config = dict(
    num_hidden_layers=11,
    hidden_size=160,
    n_experts=32,
    experts_per_token=2,
    d_expert=192,
    d_shared_expert=0,
    hidden_act='swiglu',
    moe_layers=[0, 1, 2, 3, 4, 5, 6, 7, 8, 9, 10],
    router_score='sigmoid',
    normalize_top_k=True,
    routed_scale=1.0,
    balance_loss=0.00109,
    balance_bias=True,
    router_logit_norm=1.5,
    init_std_router=0.0397,
    lr_router=0.000886,
    vocab_size=8192,
    norm='rmsnorm',
    norm_eps=1e-05,
    tie_word_embeddings=False,
    optimizer='soap_variant',
    learning_rate=0.00458,
    beta1=0.95,
    beta2=0.98,
    max_grad_norm=2.0,
    batch_tokens=32768,
    max_seq_len=768,
    train_tokens=271200000,
    max_steps=8277,
    dataset='wikipedia_en',
)
Below are experts of layer 6 (counted from 0) of a mixture-of-experts language model. Rows are named router (the router's row for the expert), gate (a neuron's input weights, with its number), up (a neuron's input weights, with its number) and show model dimensions 0-159. Each number is 128 + 32 x the weight over its row's rms, rounded and kept within 0 to 255. Numbers have three digits each.
After each expert's rows: "comes after" lists some tokens at least twice as common just before its tokens as in all text. This comes from a sample of Wikipedia text that the model never trained on. Tokens count by the router's weight.

# expert 13
router:108119135143102157143118104111095135152080181122092177153117154107161117112151107121096156047137159115130162113183126084169127108096086074105143150148101116094173138133133168061037126076182184120115091128129161133156143148135100111116136159116165135159099095154143079152078094127129149120160119067079182120118122120113064126166096103142152096125051108079200099087189123127100155159126155134138144101172107128164079145146138113160130195180129068149161080089102132103156085151163127
gate0:062158204145116102165184129137158161107102111086107119174131120186117105140126126045095110062101152091080144111132114161076109119140142109138070108093135113101105140093137120120079156070080124094115194133164115188122129142103171115109137166164145137184128146125133172119092114172130191136101173117153112131145172129167118118051131091102149155044143082159157152126173139121089101084128137112194088120164112120089107071166134082105098100117109130047108117102097110142132140125153140
up0:176107091165170168080123123124104137115136139135159034091047110162161165114150127113140092087158095174098119135095154065143118107139123169144162117147117115113135149124102140108122091131098127123184114112115132121118140124143142195100135104136117095087139109159142095151158180125150105081133115247129141122142113150097150124123141129127142100168108234120158109158161142109173115187134134163104122131137198162125154120123097166140071135117148122176226098146157037107096124109172107
comes after: "1", "0", "2", "3", "5", "8"

# expert 23
router:073156095150114063087137089136138109138146130135151122154133148145114138118156165185128156145106147104114114164117147174088186116136120142132072160120164118054072148123132149108117107092082154131143132157102163100125124102095122100087109225092154101165128062121174058098130144088114088101116154197179124101120134135082212154129136163154146100155123140148200149123192133109106148124129165131146148153109080105157141134132149205137145093206109105137095087154123147082109158124110042
gate0:202048092132105089062087104136142093133133136044096165108097072175152120173085142118108128106150131111097161123133082177128183111171121188130150138125098122153145167077123092109069155134080173143136094180162096134119040156115151135125146134092167089150135053122148138169133090174072142112109114126121173108117068124155150144124126073134080178137131102153176122096169133156132178121198119145123169085139083106121145102140113116158114121132130093116123096146096121101176154107086131
up0:134079149165156126130148149131117173124097138125122094173140113122175108131180152201167182159126121133185104116178055165099108222130127183149130113101213152169121120175128102098136061166131146113072114153118106163156097127130075154123118159143150099135110180129131093143127107168144180142127124153129104139142159111077120026117144105134147127165193124120127111106110110125105095154114134100155138119106162135176101093099228121131163116211132138145072116087149162129132144177118136
comes after: "\n", " |", ".", ")", "==", " ="

# expert 5
router:097128132088166193148162129100151089116137109053139107121194105103176160150134092163146130130139131107106120119088104079121128120131179164111165121140110168117150077166085155104153126179235151133109151099095131171147138118143094090123146108134202133082081177134140117099137085126089152132152123114076173155153078105115127118114128112152177133100167222112112165142108083080134177162113147080104125117109107129084118058109110095158179115061161059097125136096096122166088123134130149
gate0:090142156137142093156127146086177093136175177126145136069127132125135111118090102117065117186142126141116155085112111209144144148135173106133092116127135142172054089075112074115110081068120187136102153131045118109173098101143074135139126123115173135117164130127127137128151181137144124170181134118113106154118154172087126117122167073128118152074125161161080154123130067075123146189108132191145124195199069139117150108129084176166137096106177078145159134121128135146156157122160166
up0:092063115096158044138120122077110157123110187133158183170158105153187109153115085082121132152145105121107124131100104166121148140150084154118103117120154195122116121117143098104142121087088185229153117136098102169146114147155115127126114087140117131142157160105121088150201117109143071095121180084122106047188109149167139134111140094084127138110136211100121207138085128110072119112106126148150121128203097115176098098143136112110127141085141107088079155169147150142160176120128137
comes after: "\n", ")", "4", "\"", "%", " Born"

# expert 0
router:135077080140156168095139119121063102108110134127140113129117152073123159089114110153113170098102133083117153146139150130162150128078093146175188120154164144136143119086192173131136141147105142148153139123098137199116172073080084112071153193154132109115130134142082104122104083135115079108124107073153138149152126122108043112158095143090109148124149188090064139094102168125122143077155103181119136131113122124146151151133123134043158082165137102144085090086065125064048172171136106
gate0:142126124163112112091100063103132135126163136200117104063164198132125130106102131101135129190063137115141177082116159150146111118130069109097096110140136172101102110141178076125179113105146104084135084135105094083159168164163152091101172123193129110103174138071090122155159086050167165063117163077113129107113154119111082098190168092083086132150140109118126140129106168154105119138117177065109152121129134126073130214108119143150172115125058121097126141153112131106135117122105101
up0:107122081146092098150093131097145123104108153113126159098094158080137154082085074117174067119103154112135157099166119113130110113092141144080131073186205142083142122146125127147101146070133111137167104127136135124173172156119117104073197110110128080108118090127154054141167109161149160135150154121085099067081109141105152124151105074125059137104135176152125072115128148183079174150159094132124146128149088182124137146154085109149174139126061105185126112223130148120168126170161089
comes after: " |", "|", ";", ":", " in", " /"

# expert 18
router:123115129098132213125095102128109124160139117133157158105151143125127237106101145157114110134145012136149097148165155150112149116070143118157151135092150117123136109122101108115132109146255126171104136174111113133112138099139129136120160134087105060115093130118161126100053156165124118099182094122139129137155141157126057144132084159158091139107110177156116115125130129138112149092181190155123148100127176112150113180142135182145144143126136063132151079099104179149139129198123171
gate0:132087119147090198096143181098173043131118118145134075092086098182142138178173143116144100166125087164148144169129115129131106153122084148120135125145162113151147086104105114132097082086079130032086170093096132090135109173154176132142160083138131157079158133165141117145129190140141148118096098212111159122078154096112165101150113125052152100158145094099109142094163102089132111099120154086117126096166154152141105043130079142150151163132097118159108061169107156115152139134156150
up0:132118103136074139128148176130144171149158122113150159153188146127083156171101147134159104164083125059131123140166115115100104167104087144085103145128154092136091131092156105106107164133153106127144162168149072050121138128052109120088159093100092048108104160105148138083166089142191141071131148174125112116096170162149097126161078156182199161121108063135075175159132092103150140097152139153162101090087106110123177116134126115147118108109133103141152157154161108145066193055137116
comes after: "9", "0", "1", "8", "6", "7"

# expert 20
router:120087140088147215196149094112115127110097151136134090173138102112117145104162149215130171168145112128087137185188130090120156103107144101117157108145168142104120148128133145077104127162238151148138116078097103114133120109056117097116134215124137105090111159115100070120044141101165118114162108069105117172137079107108042142135127137115156094112117221123144145107130086111132183102120124142106164100093148142148111138105130178145125115139136094133094102122081117118120138163137096
gate0:167104154126130172087133080135153092112112160052187113130118125093149145185155121174132145184057138208113180057126110073057145143132117158115162119126181154114101109112095106081073158110118128136061123132110116136124095145064080100130141153138145161154116138120088122115131091181108110177140130161165127137152080125075162120124142106069180093161145101138118140151096150088158153182114144176112120091162087102112160108145118148183066152202158103093110140157160169115132127160159125
up0:187073087143088085167121127165161098161113080113112127140143128119185141143084141132128184130044097176082190073077156070116181123151099115144159078194088134168100094146122086121109100119122120164076083142088156088095116180178097090123133106177125107091132133119103125145108125147075151167129133142142136151158149148173112127178143118124134158153151204099071159142115129092154128127122133149119114158168125098114119139174119147188076141187128166086091183177157134127087137157147167
comes after: " ", "1", "2", "3", " (", "4"

# expert 15
router:107099110086145248146124126122104116123107127119110122152152129131124154102149133180139154040125093115099086129158140113135108106111154126151197126108140096150159117167159145119114115166231134148148113105093146133130139104085110097098147255135123099128094136140128096121087146118145104126175096084130147147163132113103058150136110134121124129137120255131131123104130117128113176077128162157077155103127135152162111165139128155128144119131139048137093107098067129123076134187123137
gate0:095176101166068145135126094152130121124144138177169123116103136139160098097137151126159122134122159160134160177060139125140128142109126144111080206105181107119130138102135108145171135153103074168174167117119128089113144104124080142106066082147141137049124157135125113121126147139107179067114145143101122079081149134087134088170243137204121172165084131108088162185082151136075108118127169143133159094116183161121164085179136113176102127119117084096152128156139117070189130169123139
up0:118107107156123122161111122088117092105119125097091139126182136181110142094082130171093125107140151083122145106132164088096090194054112066167126199156154156103138167115115107167122116113114121050068096121155121134138132159197138130176120095167161195203148116140155121098116142094156155075137107165144150126135074144081065163135114150181159132072150155095122119151100108148100173139132121136092173138139177094182190109115146137099122142119104118042113162160092129113166068115096147
comes after: "\n", ".", " in", "==", " on", " to"

# expert 9
router:152195167129134065151103106187163159082125094138083086148146188096146099148099151149125156143085123147088137146131144112161120093075103144132089122147108148143175219119127110129091107114196108122097163178126040105128163056111157087122093100113178106118108177160191136126088133088109141112119092104130128129133139093132114128136123153158122069132182153160119043131123166095161147207150136149149182140104137130148106166140111120103128103141050136110138104066151164143104175158150114
gate0:144118097135159150091058165126098093119114106148140058096120180090077125155098125124109190222135123164106135147111094101132089154160119115117093112140179090160105142120146118099092109140134149123087171136168157154125161134198152087127075082085116049083109139171144087107142067112168094107116114161158131154143114168098158165162142131117127151086133121145137173105137183147160104192104116079113136084102175142095148170132131073168137106205131144077136117099126133183062127112131077
up0:129104182112179143118139102061184132131113055098123130058196110148123156175125096092109126190112153124155124133137220108102118104165182139173135149120183137143118163120127161115188136176102102107118113126170144166134112159187149216094194196186118133134105117122068148196194139103133146131179161125131137135137126169120132085203126107139077173123119127151137129081138056167141096093114091125088110111126091144099116116110138109135167115131152106125123088126140123095125118114120102
comes after: " the", "-", ":", " of", " and", "|"

# expert 24
router:100124162122086204125127097097143134161149147101128152141094121140139114095107153087130138103140059171143105097132146096178201124132101105140140118197131133155172083050159106165129117160140104127138174119139134134098125115151130155131140255063138178176155126096149097154161126116110165131151141085133101113116162134106152122141121127108124132160131207144141117093150167119126156217146139147131132187155093111193163133150119151138125098125152217097062122077096162088143114126158167
gate0:095126117098130129154157096074132115144174091087106110093134118099142125152131116086173129183160083133168136111102137144156129103106020083109151152146119177081113112091046162107112156150080152096097161180109105168095104128216127180117145170092116159122089056141118146148138123142125126055155060167102131120147142182131211179122131122081109132099084113123097093125104137149086137107158133101099107101159111105128136182113136119104086163146159129093090165109144089102130104073152177
up0:175081134142152101088128118131128123139129110130116104133146093102143135161104110159170128149090081135151137149072104193131133104143079147131138206208153137111098113127122129102134158128150111097145162108122127105110096081175080096089139127165104122125114074199131108092066117143114140103087140104137143175113143132141101172112181120102132087083075149093099163118173147156093171162199066215166113116184208178115180107113148160124099171158127088093156141108166096164202140145121109
comes after: " of", "'", " in", ".", " to", " with"

# expert 31
router:127106154148143114203112142118066169142078145207119130116150066109112171119138133079135164087110138152125117169127085106149062108141132175096109106111129083133109151066163168140126147125129118075145106122113115145149140131090099151167086224131080168088120133148149087161110177135133067080155155028108086123122142089134117139153133112129109119124104143173066119111163134169159140099125144136134165141188145144085121139137103091098108140108085162167138157112101107155145042138069201
gate0:115149145070151079125100171095159178118111162184140116144036103142122063040096171131067147142124149133090162113161070104165166064110150147153159118129138167178138142089153144121089142158141115106165186196132127138180117091089143146156122146102118120080094163162112140174115136144135108098159165111119127140099098133095131166109135139124121087148074061142150149190139211168135141099131150086168115182082146172145100083132127166184153148145149122120101159117146101133134070100128141
up0:176135148106143117120131119094113162098112163126127111177100091148125052110121129029109143092106142072131118142132084119126117129096141120240127096134143160141120178122086155164099103089107173144113057151159136107102096071106149167089067154143126102108125194103080102135145116161122091131170151111128047120124149109138113175130145168112132106136088086141067164137172148170168126156100181083150133173116158127126103131190063126121116149103151131108148130062135126151066099145073155
comes after: "\n", "6", "3", "5", "4", "7"

# expert 17
router:154130095166116140125121163136108195122126152085128119104155150142162147146164156135109142065141104126108102147156164098167055170153108114150156179178137088120143151187117126096128137163156100130168122181123114119136150107102167093080155191131125097156100125129172162130081107154181107101135112066124182171098166107132123136118164110042155188079109244145130083114121121081168153111124120166071171097161153177136142147150132154105163115099138058162133072163115145107067129140115151
gate0:137177117074115159180129078182143163186152212105085145142124159120153173107097138075114119157109102123094099152090127138148089178147114106115047131132113093204112109145134099193147148146106152114145131134204173103123122163170110159088157132120097164113171127114098147109223117103120154147097160137076136181084186131179143087087098066127100155128158115093117110131139095137083086120123093106139142133100113112069182126119128124151159098099128145152130172135147185103105069121099110
up0:151121169125135165117101092185154160130128185107113113113143175143134110074166193086087179122133131081152134138164122171179111154143151099151110131138118190142128179157117120149111146151169133147169112165157183070175161090105151146143199149046130137118067094055098147121165170171161046172136139158145129210117135138133119141099101105108099107125170096157075132125121106111162130091094172150153131088139080156135071139132142162137129162144120079120151182148170157083135075123114117
comes after: "0", ")", "4", "3", "%", "7"

# expert 3
router:110131140113175208136106127127121105101122122101159104150141135128148146106172107193168149050167125141100093120147130150140108117135183112100178122121145080143160174104157105114082114145204108156147138092091145109130125117139135114109159251134119110141109113132095104083076160110108089163153104072138117140160165089074053181142126121159137125150111212157117087117158075089134177119076174177084149096091095184139110183124164112166140130123121107132088082107103140127090113157106140
gate0:131140125104218149099154133128114120123154103163128170091156103188152124124112136105118086074130255143145122114137073117106119133136125126167122084172142065131100131107097095141089132144124151167142158114127109159136156170128146100061180097179183151110107073140087094108143149084139154100102134146072112115084175146106176139176158119138141067163061093096145110180109117084099163128155151085139177172091125137117062110103090138176116126118135114125106103097141083195157104101112101
up0:159203134108134117106163139060185117101148144080076112081121162130133164132094124097126120118091121152148134086145048185101163114084140179146130110121162182123093062150144083105104167132106108156112113131146131096125105200175074167100146107086103156153170040146144130113117153119146101086091088140152164153136162100092148145157104200126128152137102136144114143055147180075106152079123091073136110101106141127141133107142127160204123146141089114155096155083135100141139086130063105
comes after: " ", "–", " (", "9", "°", " $"